From a checkpoint of a small mixture-of-experts model trained on Wikipedia: 14 layers, 1 pick a token.
Below are experts of layer 8 (counted from 0) of a mixture-of-experts language model. Rows are named router (the router's row for the expert), gate (a neuron's input weights, with its number), up (a neuron's input weights, with its number) and show model dimensions 0-127. Each number is 50 + 12 x the weight over its row's rms, rounded and kept within 0 to 99.
Before each expert's rows: "mostly gets" lists some tokens that are sent to it at least half of the time. This comes from a sample of Wikipedia text that the model never trained on.

# expert 1
mostly gets: "\n", "\n\n", "=", " coach", "present", " Location"
router:24 52 47 55 65 47 32 39 33 40 18 39 47 47 44 48 52 47 55 33 50 64 48 56 55 58 53 75 53 57 51 38 57 45 41 37 36 58 45 49 59 48 46 38 35 56 57 54 23 63 54 58 70 30 65 69 38 58 60 67 35 49 40 35 26 34 51 50 39 55 62 48 57 50 46 37 59 34 58 35 45 61 37 28 43 54 50 71 59 57 41 46 32 49 77 42 56 72 67 59 46 42 54 71 34 46 56 41 64 51 31 75 41 66 52 60 23 59 48 52 46 46 33 58 51 52 60 54
gate0:45 54 71 44 63 58 44 40 44 40 36 57 49 32 39 42 59 67 42 40 56 63 50 39 64 49 46 60 53 63 37 55 57 85 37 35 70 55 58 50 45 46 69 42 32 47 35 20 55 57 46 55 41 49 61 67 53 53 34 73 60 37 46 21 34 59 51 30 52 44 71 50 69 54 53 29 63 63 34 46 46 60 56 50 45 48 52 61 38 43 72 39 48 65 62 39 64 40 53 52 30 38 35 42 35 63 35 61 67 52 40 43 35 49 53 35 46 54 36 42 49 27 51 60 51 50 61 31
up0:53 49 60 48 66 30 61 52 56 53 53 43 46 52 66 67 51 79 56 40 58 41 52 52 52 46 50 62 61 58 44 59 88 45 66 72 27 42 49 48 39 39 34 48 37 59 38 38 54 42 72 53 57 55 53 42 35 74 61 48 54 65 54 72 49 59 42 52 30 27 66 51 58 68 41 51 41 44 57 85 64 50 51 66 61 57 51 39 55 48 44 49 39 62 46 56 54 55 50 59 68 40 44 48 29 35 22 49 43 54 53 52 43 43 29 50 53 37 52 40 42 49 23 40 28 34 39 42
gate1:49 31 61 46 28 59 55 56 54 75 38 29 60 41 40 53 27 51 53 46 69 60 48 52 35 38 50 63 19 48 39 46 58 65 35 23 60 55 57 52 68 29 57 15 43 61 55 49 49 53 59 39 74 70 72 64 62 32 62 30 52 33 57 53 38 41 49 43 30 60 43 47 64 51 58 43 42 59 49 62 40 52 53 27 60 66 54 56 33 64 58 59 31 38 45 55 51 55 53 47 50 48 52 58 60 49 41 45 32 44 38 37 53 35 42 47 53 43 47 66 45 57 57 48 46 45 42 75
up1:34 32 41 71 36 63 37 49 65 45 36 34 56 61 52 36 37 49 27 29 60 49 40 34 66 45 48 49 48 62 44 47 64 49 71 44 44 46 54 44 42 51 51 39 48 52 69 43 65 54 42 59 61 40 33 68 62 51 55 58 59 72 47 40 52 41 81 38 72 56 34 56 30 44 52 39 41 62 59 66 52 67 61 48 35 44 34 58 63 34 49 62 41 68 66 42 40 45 46 59 41 38 33 63 48 28 44 44 32 57 59 57 22 59 43 67 65 37 57 53 42 43 70 64 60 55 65 59
gate2:41 72 43 59 48 32 35 55 59 41 59 55 56 35 38 42 40 52 57 55 61 44 53 53 69 48 24 65 60 41 36 53 66 33 58 31 21 65 31 45 68 67 30 43 33 30 42 49 46 49 58 68 24 49 52 42 38 52 53 59 47 52 41 35 74 51 40 68 55 39 70 43 53 44 52 39 48 42 43 42 61 64 40 60 57 63 70 36 58 52 60 56 58 59 68 40 50 57 43 46 71 43 54 70 48 38 74 48 35 36 63 63 47 62 67 63 57 54 62 59 54 51 39 50 40 75 36 47
up2:58 51 64 39 40 38 68 41 49 67 45 41 28 52 35 42 29 45 43 46 61 47 77 46 42 56 41 41 48 66 68 51 40 78 61 61 40 25 43 48 62 47 56 62 53 54 61 58 62 54 23 28 41 48 25 57 56 45 39 38 47 39 22 41 64 74 44 58 57 59 54 34 45 58 38 40 42 44 46 30 52 46 58 66 50 47 55 49 80 40 47 33 53 76 31 61 61 39 52 60 36 45 54 58 49 60 37 53 40 54 62 53 32 60 49 46 51 45 44 69 66 66 49 60 63 44 46 67
gate3:58 54 51 75 57 55 43 46 29 58 53 50 68 86 64 64 54 56 30 56 53 42 60 54 33 69 65 49 60 56 73 49 65 52 41 54 41 55 56 44 36 50 70 62 72 34 47 52 60 57 34 65 47 63 36 38 57 58 47 15 53 65 62 38 56 21 67 63 35 31 53 51 55 48 47 63 43 27 53 45 61 56 51 65 52 46 45 46 52 62 65 35 46 63 52 43 74 48 46 34 42 64 46 73 57 64 60 75 49 50 55 56 51 44 31 35 52 61 62 49 40 49 59 57 53 57 51 56
up3:43 39 57 36 31 61 45 63 53 40 63 22 54 52 62 54 51 44 36 45 58 44 70 69 78 32 46 39 49 57 58 39 72 31 49 49 55 44 54 33 50 50 48 58 50 42 27 57 59 55 51 67 40 46 67 45 43 44 56 43 71 41 65 61 43 59 44 53 42 41 69 36 55 47 50 55 64 25 51 61 31 55 53 46 55 47 50 57 45 58 55 58 68 70 39 58 60 24 49 66 46 43 49 21 69 36 47 48 49 41 31 56 42 37 34 55 65 32 82 58 32 63 64 50 60 63 55 39
gate4:50 58 64 45 50 43 57 56 63 55 68 37 50 45 50 69 27 28 54 48 23 63 62 37 48 42 43 41 55 39 29 44 60 36 55 48 44 61 48 39 55 49 57 59 56 58 49 31 23 62 41 39 55 59 62 62 44 34 43 56 40 66 31 60 68 44 57 54 44 70 39 21 55 53 53 37 60 33 50 39 25 49 34 43 67 70 53 51 57 38 36 38 44 57 79 80 45 57 42 52 64 50 67 52 40 66 70 66 51 52 74 56 44 43 65 54 48 45 35 50 48 53 60 41 49 61 55 34
up4:81 63 51 64 60 28 58 42 50 24 49 47 44 61 47 47 27 28 35 57 46 42 53 53 47 55 42 52 63 42 51 46 55 34 41 47 43 30 51 60 39 37 34 54 62 41 54 30 55 50 49 67 73 52 38 43 55 58 52 51 45 53 25 56 43 38 65 31 48 47 55 40 63 64 44 65 60 46 46 67 55 59 73 45 66 30 35 40 56 53 47 60 33 48 79 55 57 43 50 48 58 50 54 17 31 43 46 67 57 44 42 82 51 69 72 45 46 47 45 47 43 42 68 39 45 59 43 49
gate5:46 59 55 52 64 52 49 50 36 43 44 52 53 45 71 42 54 72 48 58 52 54 60 51 56 47 35 58 35 62 51 38 65 63 35 63 63 63 24 68 64 64 36 44 59 66 44 40 38 51 52 55 43 48 60 69 64 27 73 68 51 53 54 54 38 50 46 42 33 45 57 47 54 29 72 42 83 53 49 50 41 50 55 39 69 40 32 48 45 54 57 49 62 47 51 48 44 59 40 61 44 48 59 47 43 32 52 51 46 30 78 68 46 37 68 54 38 84 57 49 61 70 48 26 46 41 41 77
up5:56 56 32 44 56 52 43 72 59 70 37 47 63 45 36 22 47 60 64 64 75 34 42 54 49 63 25 61 61 45 53 45 59 42 48 39 67 50 28 47 42 40 59 53 60 53 50 68 36 63 37 52 51 62 60 65 71 39 54 71 42 40 51 55 48 42 52 50 45 40 37 36 71 47 38 57 44 49 51 38 62 24 49 54 54 44 58 50 54 54 45 26 39 69 50 67 50 37 44 52 27 54 43 53 54 47 44 57 47 40 53 43 24 14 68 50 38 53 39 37 50 62 52 73 41 58 33 70

# expert 3
mostly gets: " which", " not", " has", " who", " had", " have"
router:58 61 50 33 26 53 33 53 48 57 82 62 44 58 54 67 50 64 52 60 47 50 47 29 46 42 43 45 50 57 33 46 40 65 40 41 71 49 62 55 53 66 65 60 53 62 69 47 72 55 37 39 41 41 45 54 78 42 39 54 61 38 53 69 62 58 54 27 63 32 28 58 69 51 69 73 35 63 52 71 65 35 62 61 45 63 34 36 51 52 39 35 46 53 31 71 50 52 47 74 44 41 46 61 50 48 71 56 53 43 62 48 51 47 55 51 63 68 35 40 59 40 39 55 37 43 45 56
gate0:42 45 40 41 51 39 70 34 61 25 54 57 54 38 47 57 64 44 75 38 51 28 46 42 45 44 49 60 60 31 46 43 41 54 45 48 49 48 78 48 70 46 58 60 70 46 60 56 51 41 57 53 44 38 47 10 53 52 54 65 59 53 42 68 57 56 64 36 40 58 11 47 58 46 40 50 47 45 64 73 44 52 35 41 50 51 38 45 46 35 57 33 34 51 35 53 58 49 45 46 54 30 40 46 52 46 38 43 57 42 50 43 64 23 64 33 51 70 41 54 28 53 65 31 44 28 38 60
up0:48 65 45 32 45 36 59 74 45 31 50 49 62 20 60 56 51 43 45 60 27 68 28 51 41 44 81 48 50 54 49 39 46 29 59 40 45 40 45 45 35 45 44 60 31 49 37 42 47 50 49 74 63 50 62 49 67 56 57 48 66 39 34 64 47 43 51 53 63 33 67 44 45 44 53 43 67 40 46 40 32 54 26 47 39 52 64 47 39 56 31 36 59 49 45 50 61 44 64 33 77 40 56 63 56 40 42 55 31 40 56 54 48 63 52 67 25 36 58 46 70 60 30 49 32 54 48 38
gate1:36 55 42 40 32 52 43 38 53 41 53 52 39 79 79 54 44 65 54 41 54 49 68 43 29 54 55 58 43 46 57 46 42 39 51 41 63 63 36 50 45 66 52 40 55 34 62 58 42 59 56 46 79 32 53 59 70 41 55 62 54 27 43 28 53 51 64 50 57 39 34 42 54 71 47 64 38 41 58 43 58 73 45 37 49 25 32 49 38 65 49 43 39 44 45 40 75 66 57 46 53 48 34 59 82 73 56 46 48 56 57 46 51 36 55 38 57 44 51 55 64 44 74 54 50 57 79 41
up1:41 52 60 44 55 24 70 44 47 50 61 22 57 51 41 55 20 65 55 60 45 37 55 46 49 35 48 60 54 50 43 49 61 36 61 59 47 52 53 40 35 62 37 41 57 56 46 49 57 49 47 42 29 48 61 46 54 73 76 47 54 33 67 33 35 40 35 50 32 46 47 63 53 34 46 51 52 47 62 70 55 49 69 55 48 42 65 76 78 38 52 37 38 65 45 72 48 44 67 73 68 57 73 47 30 48 40 38 23 39 38 39 48 44 59 67 45 56 57 56 46 58 42 58 49 39 65 52
gate2:33 60 35 36 46 34 61 49 51 42 43 43 44 34 59 68 30 67 39 42 46 73 45 45 43 14 38 52 27 55 62 64 55 61 50 39 40 48 51 66 54 60 44 59 25 60 41 64 54 64 47 48 25 39 54 59 52 34 48 58 55 52 44 50 31 39 47 62 52 35 61 68 49 41 33 68 65 47 36 32 54 62 46 54 39 47 47 50 41 44 44 55 43 34 58 38 39 57 32 44 47 43 45 48 54 50 68 64 45 40 38 31 37 74 88 41 66 58 59 58 59 46 27 40 61 58 46 42
up2:46 46 49 44 63 47 56 47 55 74 32 55 73 35 73 45 54 66 49 57 47 54 57 52 61 51 59 47 42 71 51 44 81 41 39 49 69 54 58 42 33 52 66 48 21 49 26 42 53 43 58 50 78 43 34 26 31 45 68 62 50 49 43 51 49 41 44 54 37 67 57 49 51 32 33 49 48 46 48 55 46 63 49 54 24 64 51 31 61 64 48 73 47 57 41 51 67 60 45 49 59 51 33 39 69 74 40 57 56 34 46 57 48 65 41 35 42 53 63 57 55 42 59 63 48 74 70 36
gate3:28 63 65 62 51 73 48 42 53 43 48 49 45 46 46 48 54 57 65 58 60 58 43 39 48 33 40 60 27 67 54 49 56 38 31 51 54 43 58 66 64 43 49 54 31 51 63 55 47 43 33 58 46 56 49 57 64 57 54 66 57 63 41 52 59 58 73 64 55 34 63 56 36 56 44 66 62 64 48 79 51 59 67 48 58 52 64 81 34 61 48 47 43 42 52 71 70 52 40 41 58 38 47 37 36 61 42 49 66 42 50 62 17 67 40 43 67 49 64 69 50 39 22 41 27 64 54 52
up3:21 38 27 77 58 39 36 28 62 58 42 67 53 49 32 64 50 60 77 54 31 23 56 39 26 34 49 48 41 45 48 44 58 55 42 52 43 58 51 41 31 40 27 38 34 59 54 68 47 67 41 59 55 59 71 64 50 44 49 58 41 35 67 39 41 61 54 43 34 45 53 56 38 39 52 44 47 27 47 52 35 46 46 37 35 64 52 53 66 61 39 40 41 53 49 39 46 48 58 41 61 61 67 63 68 52 36 39 60 43 46 44 32 26 33 62 53 54 54 56 50 45 60 53 38 64 42 59
gate4:55 51 40 50 51 48 52 40 45 29 68 38 45 42 32 58 52 43 64 28 54 40 51 51 82 35 49 58 08 40 61 30 66 64 52 33 48 66 37 42 69 62 41 61 33 64 71 52 57 53 58 56 55 31 59 41 40 50 57 49 64 45 61 31 68 53 49 55 67 45 52 69 34 53 32 52 44 40 34 57 59 37 53 23 53 34 57 52 55 57 43 34 63 46 72 43 51 39 44 58 46 53 48 63 62 49 56 55 60 53 56 54 55 44 52 59 64 76 26 38 60 37 49 46 67 66 53 50
up4:49 46 51 31 49 41 45 47 49 31 54 47 41 64 33 51 55 30 67 54 39 53 38 68 72 48 34 56 50 59 60 46 51 67 66 36 59 53 47 38 56 40 31 49 54 63 63 50 35 59 33 47 52 41 45 49 72 38 37 56 52 61 35 49 24 42 53 48 48 53 50 39 47 48 78 52 50 65 62 55 39 35 49 41 77 14 33 45 59 58 80 63 61 51 55 57 60 36 36 56 60 50 35 43 68 65 55 65 33 34 26 48 59 34 68 37 46 46 43 27 52 50 56 40 47 61 57 54
gate5:60 45 47 71 50 45 32 56 48 43 51 45 71 48 33 48 78 30 64 43 57 26 56 52 53 48 27 43 57 39 53 30 42 47 49 34 43 64 41 68 68 40 42 61 49 46 60 58 45 41 53 54 44 46 63 43 36 22 49 57 33 41 51 64 36 59 67 26 55 54 29 44 50 58 23 48 39 46 21 44 51 36 51 53 47 47 31 26 37 55 43 39 49 53 76 55 50 39 37 50 51 40 48 31 59 60 60 71 45 37 59 57 40 36 46 57 50 34 47 40 55 72 42 58 50 29 53 66
up5:43 64 41 36 45 24 49 32 48 55 36 48 77 57 46 34 43 40 35 49 59 65 55 60 57 51 80 54 52 47 55 43 28 31 48 62 51 42 72 50 41 57 28 53 49 29 63 43 51 60 60 58 49 46 26 55 50 60 45 31 42 66 62 69 39 49 29 60 42 20 39 43 40 46 48 67 62 52 57 57 45 64 60 72 66 51 69 59 33 57 30 48 40 45 58 53 59 41 41 41 52 60 55 72 45 41 44 69 65 48 55 62 56 47 62 56 37 55 76 57 59 51 45 26 54 41 54 40

# expert 2
mostly gets: " 18", " December", " 17", " 20", " Gu", "19"
router:63 34 48 35 69 63 80 56 52 59 54 48 90 52 64 62 68 58 49 53 53 48 60 48 27 41 54 57 44 48 56 73 51 53 48 45 51 55 58 46 28 42 41 43 54 32 32 40 66 30 61 65 48 63 41 29 68 49 37 57 46 54 71 42 41 46 43 55 52 51 61 51 55 32 42 64 48 69 56 49 32 55 50 60 54 45 56 50 42 51 50 60 67 52 42 33 45 43 38 39 68 63 52 25 67 53 30 53 35 45 38 35 58 53 28 30 51 25 67 43 44 39 68 50 50 44 63 50
gate0:34 66 41 61 69 27 49 55 44 57 57 58 62 60 47 45 48 68 28 65 65 61 57 49 41 30 57 68 58 62 75 49 43 57 55 34 53 43 59 50 32 59 59 57 35 56 64 38 39 40 66 38 45 57 49 53 36 40 31 42 45 47 30 61 72 43 54 63 27 53 42 45 42 69 58 67 53 43 44 71 41 26 69 47 57 58 33 53 54 53 55 48 60 70 57 57 52 33 55 62 63 54 51 40 33 45 73 48 57 38 74 45 48 41 41 45 38 57 27 61 45 66 69 32 47 60 62 62
up0:69 33 42 61 24 33 51 59 40 45 61 32 51 37 31 45 56 55 75 42 46 50 61 36 45 74 54 38 62 50 45 53 54 55 56 45 32 59 45 60 44 31 55 55 45 50 36 58 67 59 45 65 58 51 46 55 42 41 52 54 41 46 62 47 49 61 56 69 44 41 57 55 51 44 45 41 50 44 37 47 54 52 28 55 24 73 40 53 72 28 65 58 39 50 59 55 30 50 50 54 43 67 49 67 81 60 63 26 63 65 43 41 33 49 62 39 63 62 51 38 66 39 69 82 64 50 38 67
gate1:34 74 52 36 54 65 49 36 50 71 58 47 70 50 49 34 48 47 63 51 36 59 48 49 49 56 57 43 31 36 33 66 55 60 56 51 52 46 64 61 26 53 33 43 63 90 49 59 55 59 51 54 37 37 43 55 60 52 53 69 45 51 54 75 53 41 46 46 38 62 48 40 66 45 37 31 46 34 45 47 53 62 44 31 56 71 45 58 51 83 36 27 62 61 49 56 50 53 59 41 33 35 41 59 34 31 32 36 67 56 47 58 55 41 48 44 51 52 51 44 47 28 44 52 64 55 74 64
up1:48 45 57 55 63 35 60 48 38 63 43 68 62 61 47 64 36 41 55 41 55 42 55 57 56 41 72 55 46 40 58 69 61 68 61 59 54 44 39 35 61 49 44 52 34 44 49 53 42 42 41 43 46 41 49 52 51 60 37 44 43 37 51 57 50 48 74 48 63 39 58 68 51 54 70 20 56 44 32 58 38 45 71 66 55 49 38 52 47 39 66 39 39 38 35 37 58 56 40 79 79 78 23 55 72 41 66 52 45 41 53 53 57 46 44 18 53 33 45 67 47 47 51 29 64 64 68 60
gate2:50 44 54 62 33 55 54 40 57 44 62 74 64 74 65 61 62 51 63 43 59 44 36 42 34 20 54 64 72 43 54 54 52 55 37 30 54 30 55 44 61 55 39 64 66 61 36 46 48 50 65 52 36 46 39 33 52 50 58 42 44 23 57 62 71 53 56 43 55 58 28 54 53 63 43 54 43 55 51 55 52 58 56 41 35 48 52 42 55 78 72 33 61 53 55 24 53 72 36 47 50 52 49 62 73 50 38 54 47 52 56 40 49 68 45 50 57 35 81 35 53 21 67 49 53 44 39 47
up2:54 54 40 53 53 42 57 42 57 47 39 63 61 66 54 40 49 44 64 34 60 49 56 70 54 31 64 38 42 60 44 17 58 37 73 49 56 65 45 45 53 57 31 42 52 57 39 39 53 42 68 43 52 42 41 36 57 72 61 43 47 62 22 44 47 62 62 37 49 73 30 40 42 50 53 55 72 45 56 36 27 40 41 49 46 72 62 64 51 33 39 33 43 42 34 40 38 50 37 45 73 43 44 49 65 45 80 71 58 56 58 40 40 65 32 62 50 33 49 66 45 38 37 45 46 66 66 47
gate3:58 63 54 47 45 39 58 40 52 50 41 46 49 51 25 44 49 43 28 58 39 54 60 55 19 48 41 28 62 64 26 47 45 46 63 51 61 47 59 52 56 60 61 18 52 44 68 41 51 28 47 50 52 56 72 59 72 47 44 53 56 54 38 61 62 54 42 43 48 49 66 36 50 43 44 17 49 68 37 51 22 43 51 52 53 47 43 36 47 61 67 41 51 58 76 48 49 44 42 53 69 70 65 46 63 39 55 46 45 46 39 46 66 37 26 34 56 41 52 66 18 70 55 44 49 41 64 53
up3:43 76 88 33 60 38 65 40 39 49 53 48 73 67 60 43 48 56 49 41 47 37 60 46 37 54 69 65 44 56 45 54 48 40 39 51 48 59 51 41 69 55 59 49 20 49 36 46 45 36 56 39 33 67 35 27 69 46 39 59 47 39 41 28 54 54 40 54 47 42 34 69 44 46 53 63 31 58 64 54 39 32 48 79 49 39 57 35 67 67 52 53 66 57 48 44 56 50 66 35 54 56 28 55 43 52 50 59 36 44 78 35 49 73 48 61 49 42 58 31 48 49 53 49 47 40 42 51
gate4:46 53 54 52 28 39 56 67 66 85 31 47 62 55 44 42 38 50 80 42 63 26 60 58 28 44 51 64 56 62 51 54 52 53 41 62 50 41 71 67 51 48 46 43 45 62 70 62 55 36 51 52 53 60 60 61 51 18 33 54 23 36 62 37 55 67 52 34 58 71 52 62 33 62 47 40 49 29 26 47 62 37 45 40 50 42 57 32 42 53 54 50 56 48 42 65 71 65 41 42 43 45 50 64 31 64 35 42 45 45 42 48 38 50 68 37 59 46 38 59 56 49 50 46 59 50 57 65
up4:50 60 35 50 50 42 54 57 44 49 50 59 54 44 49 47 47 37 36 52 53 64 39 55 74 59 39 37 48 42 46 67 41 53 42 31 61 55 46 56 29 37 48 33 55 53 44 38 52 45 56 56 55 48 48 34 57 62 57 56 66 62 36 41 37 44 53 78 54 66 57 48 51 64 33 60 50 57 26 42 61 37 43 69 56 69 28 46 62 33 50 65 36 34 60 49 66 35 43 30 63 58 36 27 82 46 86 42 76 64 61 56 65 49 39 49 53 63 75 43 65 52 59 38 47 43 55 36
gate5:40 44 56 46 50 76 50 61 39 69 68 43 48 40 37 63 69 53 54 57 58 55 46 37 33 57 53 67 53 29 42 58 27 51 52 55 54 51 71 74 45 71 43 67 29 51 73 35 64 51 55 51 58 29 61 47 62 46 72 52 44 51 72 63 63 48 43 32 32 39 52 49 50 45 61 53 67 42 53 59 54 56 53 56 41 57 36 47 38 49 41 43 52 40 61 49 36 37 44 48 36 28 48 42 28 53 47 55 31 34 60 45 48 36 26 34 32 40 51 43 60 38 15 37 48 46 31 40
up5:55 42 68 65 62 50 50 70 43 66 43 70 66 39 60 64 53 68 53 45 50 56 56 52 74 77 44 48 41 32 49 59 19 48 60 36 44 33 55 28 57 56 36 58 46 37 48 28 47 48 62 42 43 54 52 62 49 44 45 44 50 49 49 41 56 65 49 51 67 57 51 66 61 60 38 51 38 49 57 49 41 50 36 58 47 61 42 51 60 46 66 57 56 60 46 50 44 34 79 50 32 37 48 31 34 69 24 26 34 59 71 43 59 60 38 31 41 30 28 54 50 50 53 33 64 47 30 56

# expert 0
mostly gets: "z", "é", "r", "ck", "k", "tt"
router:59 50 52 76 39 38 60 55 67 46 52 47 28 44 41 25 32 32 43 57 47 40 44 70 68 57 50 25 53 37 60 47 49 36 69 75 46 39 38 46 60 45 48 62 60 48 48 59 44 52 48 40 41 71 49 45 22 49 58 26 60 63 41 54 75 63 49 69 44 61 47 46 25 66 44 23 58 36 35 42 51 53 48 56 58 39 59 39 46 42 76 58 57 47 47 56 51 30 47 31 44 54 46 41 50 54 40 52 46 58 67 38 50 34 62 55 62 48 51 64 50 70 61 34 63 61 33 41
gate0:67 48 59 50 34 48 61 64 60 47 45 55 57 46 43 53 58 36 51 33 50 33 60 63 37 44 35 33 55 55 72 59 58 61 60 61 68 42 36 46 75 17 34 46 57 53 60 44 57 36 61 39 44 49 42 44 50 25 62 41 67 52 41 64 73 46 42 43 56 60 38 63 43 54 41 46 50 41 44 40 50 50 54 56 52 70 33 53 59 34 50 43 48 16 49 44 65 57 22 55 51 50 39 60 38 52 48 54 36 53 59 39 57 48 53 19 51 31 40 69 41 35 72 29 52 63 61 69
up0:58 67 47 35 60 48 48 68 51 51 60 36 48 56 55 55 66 65 30 54 79 58 39 38 57 37 59 46 58 39 63 36 29 35 48 64 65 38 73 30 40 43 42 42 36 47 49 64 52 46 45 54 54 65 64 57 71 43 44 64 46 49 66 34 52 52 61 42 57 34 55 30 56 37 51 44 35 59 68 33 45 46 47 56 71 48 60 46 52 58 57 65 75 57 34 65 44 42 72 54 51 25 35 38 60 38 52 69 63 54 33 55 63 43 65 80 53 56 47 37 51 63 51 75 59 57 54 49
gate1:45 33 58 60 44 55 58 57 54 59 65 21 43 46 61 46 45 39 36 47 57 24 42 68 46 47 47 45 47 58 71 41 62 44 34 63 52 31 32 40 47 61 29 39 43 61 50 36 37 53 66 43 63 53 67 61 31 52 55 32 66 60 75 76 43 35 42 50 39 58 41 56 46 51 65 61 74 38 59 46 49 37 36 51 48 60 57 42 50 59 42 68 62 32 45 59 62 60 58 36 50 64 44 42 65 55 82 48 50 59 26 65 51 50 33 35 71 61 40 52 57 64 44 41 39 62 59 62
up1:73 46 27 80 60 53 54 69 43 41 55 54 66 49 34 55 42 67 39 47 66 46 46 49 44 48 45 56 53 44 53 52 52 52 28 57 49 58 52 48 54 48 49 52 73 63 66 69 61 63 48 58 46 56 49 43 40 76 41 62 44 40 63 69 55 31 44 34 58 33 76 56 48 75 48 54 35 45 53 67 52 45 62 37 57 43 62 37 58 67 44 36 29 53 80 86 41 57 44 38 46 45 37 65 34 49 47 62 33 36 47 42 47 53 62 42 32 34 54 39 45 49 42 49 49 32 33 44
gate2:70 53 75 66 44 64 42 52 53 70 53 30 54 73 38 56 59 54 27 68 76 50 46 37 29 57 55 33 46 64 41 54 46 37 47 57 64 50 38 66 59 62 62 48 53 44 71 48 65 49 38 48 32 65 37 33 43 53 50 76 56 58 50 47 61 64 62 68 64 53 54 48 43 51 66 33 64 54 21 49 40 61 43 57 71 45 68 46 49 49 51 50 54 76 58 57 40 54 39 35 55 37 43 41 55 17 53 40 37 54 50 47 61 54 55 50 54 26 42 52 29 61 51 58 40 50 46 57
up2:43 52 75 36 42 57 48 56 62 47 54 40 58 61 58 49 40 58 46 46 39 47 55 65 68 54 53 64 52 53 35 49 59 34 52 55 55 40 64 62 53 59 68 64 36 62 58 26 29 46 48 40 31 60 55 72 39 31 57 48 41 53 45 61 59 65 33 34 52 35 59 60 25 40 73 41 55 65 51 44 62 47 47 67 39 47 34 32 59 39 90 57 39 38 26 47 53 44 47 47 43 54 53 55 47 72 60 54 47 57 36 38 32 49 40 64 70 51 50 56 41 55 81 66 69 52 50 62
gate3:63 42 53 57 54 50 56 48 42 44 50 45 69 56 45 46 38 49 54 53 48 39 47 50 65 42 56 38 65 58 47 58 55 57 62 93 53 35 42 62 39 55 37 35 59 64 50 61 49 38 59 42 46 23 72 57 59 44 32 44 57 41 52 59 53 68 28 48 52 42 61 51 34 41 62 38 57 34 71 27 54 40 56 56 50 65 79 30 40 60 55 62 56 38 63 64 65 58 21 50 64 53 38 53 50 52 68 39 43 50 60 40 58 37 72 44 60 44 71 55 37 72 63 50 55 52 78 54
up3:73 46 50 62 74 50 39 61 67 62 50 45 56 57 56 62 49 55 46 61 67 43 35 50 70 43 82 34 80 49 61 54 51 55 44 42 19 52 43 32 44 60 47 57 55 55 44 51 73 58 44 56 26 76 59 51 32 37 57 68 33 62 63 50 53 60 72 46 49 46 71 64 47 44 58 41 48 45 32 67 38 54 50 47 45 49 24 54 39 46 60 37 53 70 33 44 44 55 37 40 53 36 39 50 53 33 40 53 46 55 62 75 78 40 46 47 53 57 44 51 59 58 61 46 59 42 50 48
gate4:48 33 35 43 49 63 66 39 55 46 51 68 53 50 57 50 38 68 68 55 62 62 45 26 48 73 67 44 57 39 45 50 46 49 42 61 61 56 68 50 54 75 60 64 52 43 74 39 41 46 55 25 45 50 45 52 52 59 52 40 29 50 59 58 72 24 42 59 78 52 64 71 58 62 66 49 50 46 45 52 65 68 61 43 40 29 57 33 63 44 45 45 55 26 54 53 61 42 60 52 47 54 64 51 31 55 45 46 32 39 48 38 60 46 52 36 66 71 33 45 29 52 24 65 63 57 45 46
up4:41 45 41 33 33 46 36 71 44 53 55 55 28 57 79 50 46 57 41 52 58 75 68 20 53 56 62 45 50 64 25 61 48 60 56 55 62 31 59 47 40 62 67 76 69 54 52 39 50 41 47 46 80 35 47 52 73 65 52 63 41 40 45 53 57 38 70 41 67 55 54 57 49 37 63 44 43 57 66 56 47 52 51 50 31 54 57 43 38 34 41 37 54 48 70 62 57 46 45 51 70 60 55 53 49 48 58 40 44 51 59 52 44 29 30 40 37 39 47 30 62 39 40 38 45 35 50 70
gate5:62 53 36 75 45 57 22 55 51 38 45 30 41 44 68 26 41 65 63 62 58 48 63 47 48 30 37 43 31 46 57 48 51 36 47 53 47 64 47 61 58 20 40 51 40 71 55 50 39 56 64 49 56 59 58 59 24 42 39 40 66 49 56 43 44 63 54 47 59 65 65 38 65 50 50 52 47 38 45 40 46 68 52 62 81 52 45 51 62 28 46 23 37 46 50 62 71 46 50 43 42 53 50 55 38 49 50 55 61 57 57 35 52 37 70 26 53 50 36 40 35 33 53 51 26 72 34 51
up5:37 63 73 54 45 52 28 64 40 58 43 34 40 64 44 41 40 57 41 51 65 54 64 42 53 49 48 33 35 63 46 50 36 58 32 53 59 45 60 55 46 16 27 46 58 61 48 61 53 77 37 55 52 60 22 47 54 70 14 52 54 62 47 59 53 54 41 50 47 51 46 29 42 41 61 51 38 47 60 65 53 36 70 39 36 54 48 37 20 42 37 40 58 39 49 34 51 66 46 37 51 58 32 53 59 37 46 44 47 74 44 47 49 42 42 20 35 57 63 52 35 45 53 51 39 39 49 52